config.yaml
moe_layers: [0, 1, 2, 3, 4, 5, 6, 7, 8, 9]
router_score: "softmax"
head_dim: 64
positions: "rope"
attn_scale: 0.177
init_std_up: 0.0153
init_std_down: 0.00171
lr: 0.00572
lr_mult_o: 0.891
beta1: 0.95
batch_tokens: 131072
Below are experts of layer 4 (counted from 0) of a mixture-of-experts language model. Rows are named router (the router's row for the expert) and show model dimensions 64-127. Each number is 200 + 40 x the weight over its row's rms, rounded and kept within 0 to 999.
After each expert's rows: "mostly gets" lists some tokens that are sent to it at least half of the time. This comes from a sample of Wikipedia text that the model never trained on.

# expert 31
router,207,219,188,233,175,294,285,234,206,163,209,200,182,174,232,200,200,167,229,122,216,188,276,188,196,204,164,214,242,180,229,205,252,224,194,172,136,226,253,266,232,212,236,90,248,271,197,218,195,182,216,180,199,244,205,198,255,219,219,250,182,172,206,64
mostly gets: " O", " o", " sub", " Ne", " Sh", " tr"

# expert 51
router,218,210,207,238,161,244,231,222,244,135,254,220,136,156,198,252,183,141,198,146,194,157,155,215,259,201,169,264,227,162,186,183,264,244,159,159,227,203,248,249,210,246,211,180,194,269,213,266,225,132,247,118,189,253,205,213,228,204,232,199,157,167,193,133
mostly gets: " have", " had", " has", " became", " be", " was"

# expert 60
router,235,212,199,189,175,293,233,277,189,183,194,225,99,123,249,211,173,126,183,170,170,186,195,173,211,210,171,219,168,171,185,159,245,226,205,165,193,227,193,296,248,265,213,146,264,271,191,223,253,230,265,145,173,231,261,233,309,190,185,216,152,184,202,161
mostly gets: " The", "The", " each", " local", " German", " Grand"

# expert 62
router,268,245,240,207,149,209,242,268,274,160,200,212,122,150,185,252,205,212,227,135,182,161,237,223,185,180,168,221,191,152,205,217,177,246,161,137,179,233,219,234,201,240,204,128,220,224,229,277,264,196,180,161,194,231,206,212,229,216,166,295,180,179,159,177
mostly gets: " and", "),", "\",", ",", " &", " or"

# expert 58
router,296,252,176,149,161,237,211,278,200,195,233,239,125,171,243,254,157,202,262,207,174,186,305,182,193,209,199,241,177,109,197,232,263,193,167,181,186,218,204,288,228,216,207,152,198,250,182,253,227,195,228,166,190,231,257,200,287,226,177,240,165,200,168,129
mostly gets: " new", " two", " three", " some", " many", " four"

# expert 20
router,226,238,195,109,188,193,260,214,269,183,213,195,167,183,175,196,141,187,183,178,235,131,200,173,180,175,114,248,190,176,197,168,291,221,208,187,183,209,226,281,244,244,269,93,210,210,243,224,218,134,250,169,141,245,206,209,213,222,177,232,157,118,155,173
mostly gets: " Green", " Air", " light", " long", " air", " Show"

# expert 63
router,231,229,194,208,216,274,240,202,197,198,204,203,155,180,244,196,213,154,218,175,215,92,170,109,180,164,239,214,228,150,215,224,255,192,180,194,213,204,242,255,235,213,220,204,222,190,223,246,275,137,220,201,190,213,217,187,232,215,252,206,176,201,137,133
mostly gets: " number", "ale", " home", " half", " man", " character"

# expert 41
router,211,238,220,213,176,262,196,208,208,206,268,261,124,145,233,247,212,189,225,171,179,198,234,187,189,191,92,228,205,138,155,172,258,240,175,172,173,258,240,261,254,264,229,113,219,231,204,285,204,168,229,174,152,224,253,210,265,186,158,188,159,176,167,130
mostly gets: " —;", "|---|---|---|---|---|---|", " |", "|", "|---|---|---|---|---|", " ;"

# expert 3
router,244,222,224,181,181,223,237,259,221,161,199,236,123,149,200,199,194,193,196,131,178,170,212,187,195,205,168,207,216,171,187,192,260,213,239,156,193,249,257,258,211,242,285,145,271,260,192,236,231,218,158,148,156,241,239,242,247,170,196,235,152,112,159,172
mostly gets: " a", " The", " the", " an", "The", " his"

# expert 53
router,249,192,214,175,143,258,168,255,238,200,201,228,159,184,212,191,210,159,289,113,132,103,250,177,197,152,180,191,182,175,264,178,207,238,230,150,163,197,189,208,238,241,189,152,223,252,237,183,238,201,209,176,184,242,188,225,207,268,176,289,221,163,42,141
mostly gets: "ge", "ald", "uff", "ith", "uv", "gh"

# expert 35
router,236,197,212,175,173,250,258,178,216,227,253,213,185,153,209,196,140,173,202,210,190,166,210,190,131,169,216,232,189,186,180,167,234,189,192,123,202,233,242,195,194,262,168,161,231,202,220,226,183,180,202,184,125,193,218,285,191,226,219,202,164,186,173,45
mostly gets: "ː", "ō", " Kim", " Kal", " Ak", "ə"

# expert 43
router,289,205,157,222,209,219,234,245,237,186,228,250,137,164,304,205,196,182,240,152,159,182,205,149,201,207,190,229,125,168,174,172,212,183,209,176,176,230,165,239,249,267,184,217,269,207,211,292,169,212,228,240,153,212,223,190,243,191,168,180,144,215,192,116
mostly gets: " st", " third", " Best", " per", " one", " con"

# expert 21
router,263,204,206,189,148,244,225,210,220,170,177,245,156,181,203,239,157,196,193,208,238,175,285,184,210,188,148,246,203,119,186,232,244,183,156,206,148,187,192,260,167,286,191,182,228,249,236,273,198,194,155,175,180,229,235,215,229,205,141,313,170,149,158,141
mostly gets: " due", " known", " announced", " used", " Ed", " located"

# expert 54
router,225,176,206,189,214,246,229,191,222,174,156,231,153,187,244,190,220,213,230,199,227,164,170,196,141,208,168,251,180,156,194,183,243,175,189,218,233,297,222,226,242,233,203,145,255,239,270,251,285,157,226,197,140,214,209,196,227,176,174,244,144,168,218,142
mostly gets: " Carl", " °", " Val", " lower", " Pal", " Richard"

# expert 28
router,274,234,223,188,217,202,273,244,197,229,203,258,190,173,222,176,139,210,244,221,195,181,226,221,167,192,206,282,230,215,124,254,262,194,147,176,166,189,224,254,242,207,192,154,265,242,185,257,238,187,281,194,151,231,199,201,236,245,224,194,229,204,178,120
mostly gets: " pre", "X", "IS", "o", "pro", "inia"

# expert 16
router,268,211,203,174,181,245,214,226,194,205,244,189,125,149,218,180,185,186,178,172,159,144,285,193,177,210,178,216,144,136,203,167,237,211,196,133,205,263,266,230,219,233,193,192,234,253,243,244,226,169,291,151,178,262,201,264,212,164,208,243,90,191,198,94
mostly gets: "oux", "э", "ung", "ón", "awa", "ović"

# expert 9
router,232,259,234,174,182,252,234,249,247,159,297,235,142,149,236,262,176,217,209,144,173,136,186,179,208,153,183,229,246,134,207,188,235,240,112,162,160,188,215,212,217,198,250,190,199,216,228,243,201,128,213,196,180,273,244,221,206,245,199,261,171,172,175,157
mostly gets: " which", " who", " where", " when", " They", " that"

# expert 45
router,298,184,225,126,143,222,233,202,219,180,202,254,182,152,253,216,127,186,190,161,205,209,252,131,223,200,138,275,165,144,186,166,212,205,221,143,187,203,265,206,280,245,285,184,212,233,224,230,231,158,248,198,159,220,200,225,201,193,168,217,115,187,195,116
mostly gets: " Will", " Thomas", " Marc", " Edward", " Gill", " Ryan"

# expert 19
router,198,222,156,194,190,241,247,237,193,171,280,246,207,163,254,226,197,162,192,182,255,169,228,221,181,195,165,216,194,142,163,267,217,183,175,164,201,206,201,244,219,230,224,179,212,288,222,231,202,179,247,147,145,218,201,194,205,241,199,233,143,148,181,0
mostly gets: " B", " W", " D", " R", " T", " M"

# expert 2
router,201,220,186,165,173,233,206,225,270,209,191,206,156,180,150,135,187,236,211,166,158,150,215,208,210,185,227,213,198,163,170,212,242,204,218,200,210,200,205,269,268,204,188,151,286,201,191,224,244,215,258,193,180,270,215,239,316,166,159,218,121,202,195,117
mostly gets: " UTC", " MPC", " JPL", " sq", "St", " sub"

# expert 47
router,198,221,268,147,168,235,184,261,232,182,250,179,159,199,244,210,167,193,219,163,268,141,238,202,167,194,150,231,242,170,193,171,203,225,162,156,219,240,231,250,223,222,202,187,262,190,175,278,222,171,238,173,142,272,246,226,255,238,175,247,148,171,137,187
mostly gets: " with", " during", " against", " after", " for", " between"

# expert 18
router,268,251,210,181,166,223,227,210,232,122,226,191,198,138,263,249,210,156,224,197,175,202,221,171,154,203,137,255,201,175,164,223,246,237,147,166,247,256,286,290,270,186,205,174,222,232,222,251,231,157,264,203,168,244,178,296,199,234,144,227,155,207,166,104
mostly gets: " B", " N", " L", " E", " P", " C"

# expert 49
router,194,216,169,172,129,197,256,240,231,207,238,194,164,184,208,249,219,185,283,195,180,158,232,188,155,171,132,253,179,117,173,192,217,290,244,196,200,225,213,248,224,264,212,177,232,190,161,205,207,147,276,182,203,199,224,231,275,219,169,299,151,200,171,162
mostly gets: "′", " has", " had", " are", " could", "|---|---|---|"

# expert 61
router,243,205,201,163,197,256,214,200,192,163,269,259,160,178,280,202,196,158,228,210,205,175,219,115,165,172,193,215,212,175,205,206,215,245,226,162,204,262,223,184,223,209,205,177,200,199,268,182,287,137,246,162,134,226,184,251,187,199,194,240,171,220,173,124
mostly gets: "ina", " Paul", "ius", "ini", "ola", " Joseph"

# expert 32
router,282,194,208,139,220,227,224,229,213,172,233,218,153,158,224,212,154,181,233,184,219,125,201,194,216,202,175,252,174,177,183,164,232,235,167,168,240,251,259,265,200,210,190,168,172,216,236,223,241,153,240,170,127,232,235,212,196,219,219,157,152,186,118,105
mostly gets: " South", " World", " North", " Cup", " Australia", " Air"

# expert 11
router,297,232,184,140,179,241,209,240,212,162,261,205,184,131,205,190,229,174,221,215,224,162,243,189,136,171,156,228,187,197,212,236,229,188,204,152,236,215,282,253,203,252,219,192,200,202,252,214,191,157,217,154,180,273,226,247,218,203,229,170,154,211,192,126
mostly gets: " John", " Thomas", " May", " James", " William", " Smith"

# expert 48
router,241,161,179,236,201,287,271,281,201,145,199,245,153,210,195,235,211,165,203,191,225,118,280,179,185,195,231,194,219,167,205,220,241,189,113,145,232,232,212,251,229,269,175,173,238,270,245,263,229,216,206,191,146,220,198,202,194,167,258,209,183,145,192,142
mostly gets: " h", " Cal", "See", " Le", " le", " v"

# expert 23
router,253,186,213,185,160,285,231,182,264,117,226,175,158,216,241,243,253,177,248,200,230,134,210,187,131,169,137,260,193,200,203,236,249,277,168,165,190,256,179,253,248,211,224,167,224,268,231,240,222,152,168,190,212,258,236,246,228,196,177,242,161,160,184,121
mostly gets: " (\"", "—", "\".", "{", "Or", " Or"

# expert 4
router,220,250,259,186,174,261,188,225,176,206,249,220,162,106,216,242,161,188,175,177,132,190,215,175,197,188,181,279,235,183,158,207,202,239,255,176,158,226,237,230,212,235,217,174,262,254,186,231,193,185,209,174,179,192,211,252,246,182,207,256,154,183,131,111
mostly gets: " make", " making", " playing", " took", " Phylum", " Animalia"

# expert 8
router,286,209,192,175,174,265,233,220,221,190,220,247,169,144,198,228,232,189,222,204,222,128,222,196,167,175,203,221,208,131,165,178,238,218,169,142,193,248,258,264,241,251,226,183,275,196,176,226,272,135,228,164,105,258,230,253,235,236,221,212,121,242,135,120
mostly gets: " Kay", "iy", "by", "1", " Tur", " Vik"

# expert 25
router,268,201,196,200,159,231,240,244,228,194,184,190,111,131,176,282,196,87,204,191,203,188,163,160,174,176,202,225,193,167,167,179,201,249,188,127,197,251,212,263,227,280,225,122,212,204,272,227,248,183,239,156,177,283,197,244,232,196,171,210,152,169,147,167
mostly gets: "),", "\",", ".,", ",", ",\"", " throughout"

# expert 30
router,228,214,205,212,202,230,270,272,234,191,206,236,121,142,268,230,123,177,235,168,163,196,229,130,187,198,163,203,138,160,164,187,259,237,191,163,192,232,265,258,289,262,235,142,238,263,174,236,214,212,230,154,152,232,246,236,234,168,175,213,185,171,181,178
mostly gets: " their", " its", " his", " the", "ical", " British"

# expert 10
router,255,190,204,155,196,283,250,194,227,183,193,264,188,140,195,179,206,134,220,176,218,180,209,148,154,169,195,233,182,180,181,214,209,242,198,141,179,258,235,190,262,266,266,123,236,226,258,222,246,178,194,139,167,237,276,247,225,215,176,190,130,163,114,107
mostly gets: "ac", " Circ", " Cup", " potential", " Mexico", " Kong"

# expert 22
router,223,210,179,155,166,223,310,202,216,172,217,185,175,131,203,277,198,174,221,211,208,149,184,172,157,204,87,244,204,187,185,225,255,255,170,162,183,228,257,239,237,231,244,143,256,221,213,214,222,152,182,170,182,248,285,255,210,247,232,208,157,149,166,104
mostly gets: " (", " [", "(", "_{", " inc", "—"

# expert 24
router,288,224,248,167,202,233,226,234,236,169,274,244,169,212,218,222,177,157,229,162,140,174,213,185,162,215,212,273,153,143,197,185,227,198,151,210,210,244,190,224,243,264,216,152,252,256,199,244,217,161,213,175,134,254,218,238,239,200,229,192,172,194,173,60
mostly gets: " United", "agan", " Release", " century", "9", " Inf"

# expert 17
router,275,197,233,191,153,249,214,193,202,184,215,217,130,162,177,235,167,184,210,192,154,199,240,205,199,164,173,292,181,149,242,175,233,252,144,152,247,233,227,207,230,233,240,200,229,222,201,257,260,211,199,216,159,192,224,253,244,170,209,211,146,198,151,148
mostly gets: " replaced", " jump", " show", " reviews", "present", " notes"

# expert 52
router,216,209,190,176,151,225,248,237,203,225,250,217,156,193,224,220,151,138,207,162,216,187,280,198,167,126,132,273,135,172,178,222,203,205,184,160,171,179,260,228,190,257,244,152,237,214,269,205,289,230,214,193,114,243,230,259,216,243,189,224,185,166,193,154
mostly gets: " was", " is", " are", " were", "|", " been"

# expert 27
router,319,268,164,176,214,295,209,196,200,206,194,202,153,155,254,182,179,199,248,191,236,193,185,241,194,208,153,218,179,184,201,183,212,237,181,152,191,254,249,226,188,253,192,156,231,254,251,207,240,158,223,181,177,245,222,234,206,202,249,198,152,219,144,110
mostly gets: " States", " South", "ina", " British", " American", " York"

# expert 14
router,243,223,192,169,181,265,262,217,181,179,212,196,134,176,189,192,149,186,231,220,183,177,222,176,198,171,178,189,176,135,147,235,237,199,184,193,230,259,161,241,219,274,230,116,242,256,252,265,225,136,196,174,166,255,233,246,265,201,198,177,156,170,140,139
mostly gets: " September", " October", " November", " July", " December", " well"

# expert 57
router,272,191,235,153,149,212,205,272,289,136,217,220,127,182,201,231,217,176,249,182,183,158,246,202,213,218,200,257,186,124,199,187,232,205,163,175,191,270,206,249,169,239,209,156,222,236,195,294,250,195,177,168,148,243,200,246,214,191,219,259,149,230,115,113
mostly gets: "3", " III", "5", "4", "6", "7"

# expert 6
router,221,249,194,184,179,241,233,207,202,198,254,218,168,198,208,198,172,187,226,170,174,136,210,197,197,125,157,223,154,197,174,192,205,189,185,133,223,255,209,240,240,290,219,202,268,225,205,235,216,194,297,136,119,230,261,249,260,169,138,205,154,181,110,125
mostly gets: " In", "In", " \"", " On", " As", "On"

# expert 42
router,268,218,216,195,165,170,274,262,206,203,291,238,132,110,174,277,154,192,178,243,233,165,221,184,133,199,180,201,195,155,228,190,214,222,209,172,194,283,179,265,224,213,211,185,262,235,307,227,290,138,252,147,128,172,213,204,277,197,243,214,145,209,167,90
mostly gets: " Siege", " Award", " Con", " conf", " App", " Title"

# expert 15
router,280,281,203,153,172,217,225,276,207,185,204,275,174,149,218,219,146,196,218,102,206,113,277,198,170,181,170,238,206,147,168,209,175,180,181,131,212,206,207,224,249,268,194,169,231,318,237,179,244,140,251,175,122,250,195,221,228,236,173,252,164,181,105,139
mostly gets: "In", " However", "On", "Career", " During", "After"

# expert 12
router,260,193,210,184,215,222,258,250,212,222,306,259,190,147,238,207,182,223,213,159,233,136,226,220,178,168,168,224,199,145,159,215,245,283,193,197,242,220,166,245,237,233,187,144,189,213,228,244,246,187,201,172,125,179,222,178,225,212,264,216,176,154,200,118
mostly gets: " pl", " d", " bl", " Pl", " Go", " manager"

# expert 33
router,223,205,248,165,177,223,215,168,260,144,195,214,143,210,212,232,199,201,240,144,191,187,200,119,157,111,200,288,203,141,179,216,200,271,150,191,148,228,208,228,216,238,233,129,229,217,206,248,251,210,187,192,104,251,212,209,214,251,184,228,140,168,197,109
mostly gets: " would", " can", " may", " will", " could", " ·"

# expert 39
router,227,232,230,225,175,223,225,210,168,157,215,209,157,138,237,185,162,160,200,187,273,151,168,222,184,194,180,241,248,151,201,247,199,198,166,138,226,241,235,236,232,245,246,182,194,229,232,268,328,166,243,176,137,212,214,204,271,230,244,209,168,185,148,159
mostly gets: " information", "ations", "ology", " Film", " album", " Book"

# expert 56
router,245,194,230,209,194,255,261,253,252,192,210,239,163,171,195,203,190,178,254,138,202,160,253,180,212,186,206,267,168,150,154,218,250,189,148,169,175,244,180,225,240,228,236,144,218,249,250,248,273,193,205,179,140,200,275,245,263,220,217,247,103,135,178,72
mostly gets: "6", "7", "5", "8", "4", " GF"

# expert 5
router,249,203,212,178,167,250,219,193,209,193,194,222,116,210,205,282,159,220,238,162,184,124,172,187,193,178,161,259,180,185,185,214,250,276,188,193,172,199,218,293,247,206,219,200,234,216,209,213,245,178,197,185,111,329,260,245,209,189,197,260,132,202,129,98
mostly gets: " $", " ", " £", " .", " turn", " ref"

# expert 50
router,260,181,213,173,148,243,240,238,216,151,239,227,137,153,230,215,140,138,230,89,224,172,274,233,174,191,199,274,177,178,188,153,203,205,257,182,263,259,242,268,242,233,203,207,219,204,203,236,237,253,238,199,140,252,176,319,281,206,120,267,166,158,133,103
mostly gets: "′", "|---|---|---|---|---|---|---|", " classification", " +", " ±", " Val"

# expert 26
router,238,208,195,126,162,209,285,212,219,165,221,237,87,146,246,227,175,200,217,208,192,140,216,202,146,224,150,257,178,171,223,187,210,236,188,141,203,251,234,260,198,253,208,102,240,174,263,289,259,179,193,156,196,262,245,195,232,228,219,202,161,178,146,162
mostly gets: ");", "),", ")", "]", " but", " &"

# expert 34
router,229,206,214,155,131,212,287,216,242,217,266,226,161,194,271,232,136,152,198,186,254,156,212,212,190,172,177,206,236,188,201,227,208,237,169,179,139,180,163,331,231,239,231,137,203,288,155,289,200,149,120,175,190,220,191,244,235,183,183,192,145,162,112,121
mostly gets: " Sl", " Ind", " Atl", "pl", " sw", " Sw"

# expert 46
router,217,200,131,143,162,269,231,205,181,199,201,227,149,138,206,188,155,211,247,171,175,162,245,215,214,152,213,244,197,141,185,235,234,210,182,154,212,187,171,231,192,250,250,180,228,201,184,255,228,162,223,159,123,271,179,232,240,199,239,206,158,213,168,96
mostly gets: " allowed", " States", "″", " needed", " Samuel", " Netherlands"

# expert 1
router,199,202,240,222,190,216,234,277,243,159,239,266,111,115,245,193,232,201,230,132,254,210,228,190,170,159,121,229,201,145,176,201,259,244,193,145,190,212,251,235,252,230,223,136,234,238,239,244,263,181,252,205,175,271,273,239,311,242,163,229,185,145,187,120
mostly gets: "|", "=", "\n", "\":", "==", "==="

# expert 29
router,265,189,211,186,181,221,255,245,227,201,211,212,162,112,214,217,177,136,246,135,235,137,203,222,201,196,167,225,203,184,204,252,220,257,164,182,215,238,221,257,236,270,259,125,281,216,213,247,235,191,241,152,165,248,256,277,216,180,188,218,193,209,165,110
mostly gets: "′", " film", " music", " Col", " ISBN", "°"

# expert 7
router,283,182,210,175,161,236,233,218,227,174,189,238,150,214,244,239,198,187,202,161,181,155,250,172,153,168,164,236,191,172,198,259,271,209,199,131,168,207,181,290,199,277,250,186,223,266,182,259,241,200,242,231,149,217,206,250,226,243,189,234,154,206,127,163
mostly gets: " new", " small", " main", "ber", " other", " large"

# expert 13
router,257,197,229,132,169,207,233,255,213,196,222,197,154,142,224,219,164,199,186,200,189,124,189,179,170,157,215,247,183,170,181,228,254,219,163,185,197,248,196,257,214,207,192,165,209,208,251,224,266,143,201,225,179,224,215,213,211,184,245,194,168,198,129,155
mostly gets: " city", " Party", " club", " team", " government", " League"

# expert 38
router,214,241,252,185,157,202,188,234,267,199,179,194,172,137,194,213,162,196,211,189,236,158,229,154,142,191,109,249,193,144,228,160,186,194,174,145,250,234,182,233,206,286,225,163,221,225,233,276,238,216,260,195,117,217,253,230,260,242,173,191,128,186,175,137
mostly gets: " would", " can", " won", " will", " took", " could"

# expert 59
router,275,244,178,176,139,247,270,238,199,165,231,290,137,205,258,256,155,219,183,145,188,161,212,130,160,180,230,251,215,170,194,167,264,203,170,156,225,196,244,266,182,186,219,165,217,178,233,271,265,151,244,205,154,243,216,227,234,251,227,254,163,204,208,114
mostly gets: " they", " he", " who", " They", " men", " she"

# expert 55
router,228,202,244,162,179,246,238,235,274,220,201,211,121,178,217,257,188,211,184,120,194,138,252,178,220,150,144,241,237,170,234,205,270,214,174,184,210,219,255,237,220,265,234,149,228,305,208,242,262,142,200,97,119,282,223,216,211,211,200,209,172,194,137,108
mostly gets: ").", " ==", " ===", "\".", ".\"", " ===="

# expert 0
router,240,165,253,123,176,245,212,224,249,151,226,239,160,140,166,232,164,173,258,207,217,125,194,198,210,200,187,284,202,170,192,267,230,199,155,168,214,258,182,267,184,258,193,145,238,198,241,260,254,154,185,160,141,169,268,223,195,228,210,171,130,206,136,116
mostly gets: " government", " crew", "'", " test", " Alexander", " Government"

# expert 44
router,197,173,251,202,160,243,252,222,219,182,274,225,159,196,205,210,206,187,146,196,173,187,186,252,212,161,221,252,198,186,172,216,237,202,163,126,173,235,167,226,195,217,197,191,269,228,211,203,226,152,154,129,118,203,249,230,232,175,213,226,134,117,167,144
mostly gets: " been", " was", " be", " is", " being", " dis"

# expert 37
router,273,217,227,137,145,220,195,213,184,201,222,228,161,139,214,239,143,208,172,200,221,138,210,184,160,196,191,293,196,153,188,218,276,248,183,165,267,225,218,256,217,207,215,146,220,172,253,275,264,171,157,178,202,225,201,215,233,216,258,203,131,213,135,136
mostly gets: " games", " music", " development", " Music", " events", " women"

# expert 40
router,241,195,277,138,134,215,237,239,209,188,227,264,226,204,251,284,219,199,165,144,193,193,199,201,150,96,154,221,180,101,181,190,206,236,157,191,135,223,237,202,207,238,211,186,284,228,209,205,255,175,213,205,158,200,248,190,290,200,221,269,121,198,170,178
mostly gets: " against", " became", " went", " made", " took", " wrote"

# expert 36
router,230,186,219,126,154,202,249,235,227,179,254,251,173,184,253,248,219,135,215,199,138,182,156,186,148,154,250,243,210,125,205,240,208,221,223,204,227,266,259,265,251,224,198,178,180,204,151,278,243,206,251,157,182,223,193,218,265,182,170,226,166,184,201,109
mostly gets: " Coordinates", " Genus", "Scientific", " Genre", " due", " Label"